{"d_shared_expert": 64, "lr_router": 0.00132, "tie_embeddings": false, "weight_decay": 0.0}
Below are experts of layer 4 (counted from 0) of a mixture-of-experts language model. Rows are named router (the router's row for the expert), gate (a neuron's input weights, with its number), up (a neuron's input weights, with its number), down (a neuron's output weights, with its number) and show model dimensions 0-63. Each number is 128 + 32 x the weight over its row's rms, rounded and kept within 0 to 255. Numbers have three digits each.
Before each expert's rows: "comes after" lists some tokens at least twice as common just before its tokens as in all text. This comes from a sample of Wikipedia text that the model never trained on. Tokens count by the router's weight.

# expert 45
comes after: " ", ".", "–", "°", "′", ":"
router:118105138071125105193136109112100118136058187100154159124104136132124121136158130089091120115065126162097088187163080113102121068119104097151077161103071107098142072070041139135119137109135108
gate0:091129179185131182137091150146134072133145131098081112132135137177122168145154061149158071131168144110153126123160137085149157111120118140138106095139160126208167145065111123140108100121135155
up0:150163110103095121119113126094144103110153092099114085124117185192122126096083144158150068105098177138090041157169109156171092123102061126131115123158080084100141138134105121175084106125118087
down0:078148160136156130131175110151143167116121127151149114128160080140087098147188087135125141139152136150129100161134113103077066088126144159102150099124102200092104117164128139107120147081172105

# expert 75
comes after: " |", "|", " in", ",", ":", " October"
router:126099159127103106109141106078117084135087150078130153113119120098120125074126057125102120163116085100121084170112102100130129093105162121103144115098115132122085114127125175096112131077083109
gate0:112201063198154127105112124099102072144103125155154151123133166109121135090158102141125132121191110126115064126151092139173107088096083143153166101108155148114166094131128081195096057169107133
up0:155116186093047073143183172115105180162184148068141064078064102100147116155094134147153172137069133117140174121084139137141133124132154128154144173111151126134121184087110210147156154121143104
down0:122115126078114118091192077120112112117146118120076116128114099101114109144186161108142171076096127110145135090080090159123109153135129100112142204102094108161134105071143107192109169114108104

# expert 61
comes after: " is", " was", " as", ",", " and", " It"
router:114050155107136088135131073124046117119129149127156143076169078140118112147147076114127142091088111139137126134110105155085133116093145112079130119067128101101107121117101143082095147161118066
gate0:133145091115143148067098127123159163145110176131112144094133213081174157112113082211106128121157175179124109068142136133125135131130169132145148151092131112117145119164147186078122141146128114
up0:129060065156144142134087179175203201154102093140154163107140101145180150110075114155102138106127111118110161141130165143148065123076156089110141125157144070101141135141120164093101136094131085
down0:083095070135130174186096100098124119118155140164141166094124138174150194081099172114059097183083127145138096161174125135140101087165121168095120120106159146133137154114107127171094126089113144

# expert 25
comes after: " ", " for", " in", " than", "–", " as"
router:088099131079080092201142135105115094150093173098104160087123098126137166049136107120130112040115083174093084150110120094087183043123088120100158142054108128111093131097101122110102122125099156
gate0:147143122129163064119140103154080119200130142133120093128103105189142142126121111102109108137133141164167117113113161119038126055150065148055180103135127141109164147156098141095128185090125122
up0:079135110127112134125122131162202127148080136189114094108153136042149098180138070117171088126162136085142152105136094088135123206143088121103082104144130110113110158158167151112155145105130120
down0:179121144083103159143196140052139118185072116135171130163185105168146102148105133138168102129160130132156159111108210128084085152170136198129152135132193097082133090155113132099144113078115124

# expert 20
comes after: " was", ",", " he", " it", " He", " It"
router:134099129078147110137141086117090132096070163126104179140110108110139155123174094121135116100055088113131110151119136128106191111139098097105159124035100122109133121124090129127124182165095071
gate0:115169157136126132100163113130110140111138085164145134092164168121097130106132110145133140092127098107145136064122168163158052091149123098130043176133132063134133176097127129144116140198109168
up0:127202094107193199122132179147107168180093130136131142154146144147107129137066091167137129140072120102054121105168091105131077136122154137169148108151193141183165156137107108132112125162100159
down0:137184098078123169182152139067093170094157109108101121101108111148095117113048210117130157129116130206082123144120112170105085125176053134144164113049157119110182123175085121086140086115098097

# expert 87
comes after: " the", "1", " The", " one", " a", " A"
router:118095113124112094159099108123140110133124161108099156056117134119118169070148146119104123066078116120155158174161099129106197126087143130144129208121132087137117109131101127102099177112094111
gate0:124101090153101143147127097059147166149119142144133111101117174083162137114100128154093066107150144116175079177130124110208116117098205131112129116116114126184044174112125221152100136110203064
up0:176102135151144154109126110094146111144100175157124140118115143100154162179100163130119049127115105114109082174117182163095120147128157131166157136112112088149086160110092187137159155144197112
down0:106093131107148144076190105149146127173143033000095132144116110095147144103137156139171165123156189158142099095182114152097116179201154109149160096147155138129140146119146150138134123105125200

# expert 82
comes after: ",", " and", " well", ")", "s", "\""
router:113096129131116116146069120116101121082117158100124121114163151075100165097144124106118062093062058120056143173131101074070156082041175131131141157116113102087095116116126189104058121157118074
gate0:135165097122140222123118134095098176146151111113171073099085112110137148163088137088166107075195138080232101128152125111118146096148122119178129168104172144130112140125155126076164107147164132
up0:137146115083089075170139087163110113153106146117088112105133133174108084120177105170118140147215179115180119156107110155086146091085125121148092082109118150126136166121137089132158132189091095
down0:160165135087097106133129151111131153157174138156140141158094152143113084107130092104179142138150133099071115129147102098116120156138108117176166102185060108135089128066087172115097106105153147

# expert 16
comes after: " |", "|", "1", ";", "2", "3"
router:115101140150121114142123110101105098097099139090099177102108143093117169084146077122091107112143088125102085149117120107116143093087101104075095142104099130122048081135129161126127102133102123
gate0:156127139164128149110114149096170126114099089141143142112142149113136121065141131144157135096151157136103190180151114186158056149110105103093059163074110121076100175117112178161166073128077113
up0:136191110111136101130092123117118128126081117141098135149132090146072164139115155187112160128142141120082126152136121141183113179089160145130101193118045141128120163137119153142107167093072157
down0:131224118159144169110157149158159147146086165122106058077159059218123103092078171133139129123131121133122099134109111122104160114168111137123153130176169102141172093123126088091109141131138126

# expert 44
comes after: " the", ",", " New", " United", " in", " of"
router:068090126068131084110109048123126113105069187123161150115071125136151183096125148080143108129090089087141126137131092091113090121119108099109121155135128111063086107063086155071129174132081101
gate0:168151125085118117106111165118114118123100125149162178158073104116175093099095126136135129138091115119168090140136108139190104165089137123094157141158140185124122148079169090163120148105127081
up0:156096126107144155092126147102105143101093144119138162135104130070155117109126140175157172150147090117124119118145105103116092135138149068154154140173134141077109111111194103150115157163126105
down0:134159126094176123130123148106203174144126140135111151105057083155155100107104191112130136213178084122127103097135151166147116117206118169177131162137135119121129103107175134118189133124138116

# expert 60
comes after: " the", " United", " of", ",", " in", " New"
router:064104120062120100130073097103124122109086156119157137105084122117118183116117141075079122157114112153122145166146111106096099116087138105052109155145139067086122111089102108091113137146065116
gate0:119157094104060082097114132089128127086147096131135158155152102176157143139137147123085106155100174111156131124102138159179119137120127155111143127078170110146115146144049165057113134133144138
up0:097110131085166115131164108145118087208159138106173106168121062116162216151169093151099083144120134161135102142143105156147116139083115167156121127166155093087115138182108109176151171118146128
down0:152139100125061069122122115131146122192165161146166086171092150120104190136135160085188082104104120138092108141144130099101050132098133111138189145141096065114159170132096143080166113143069103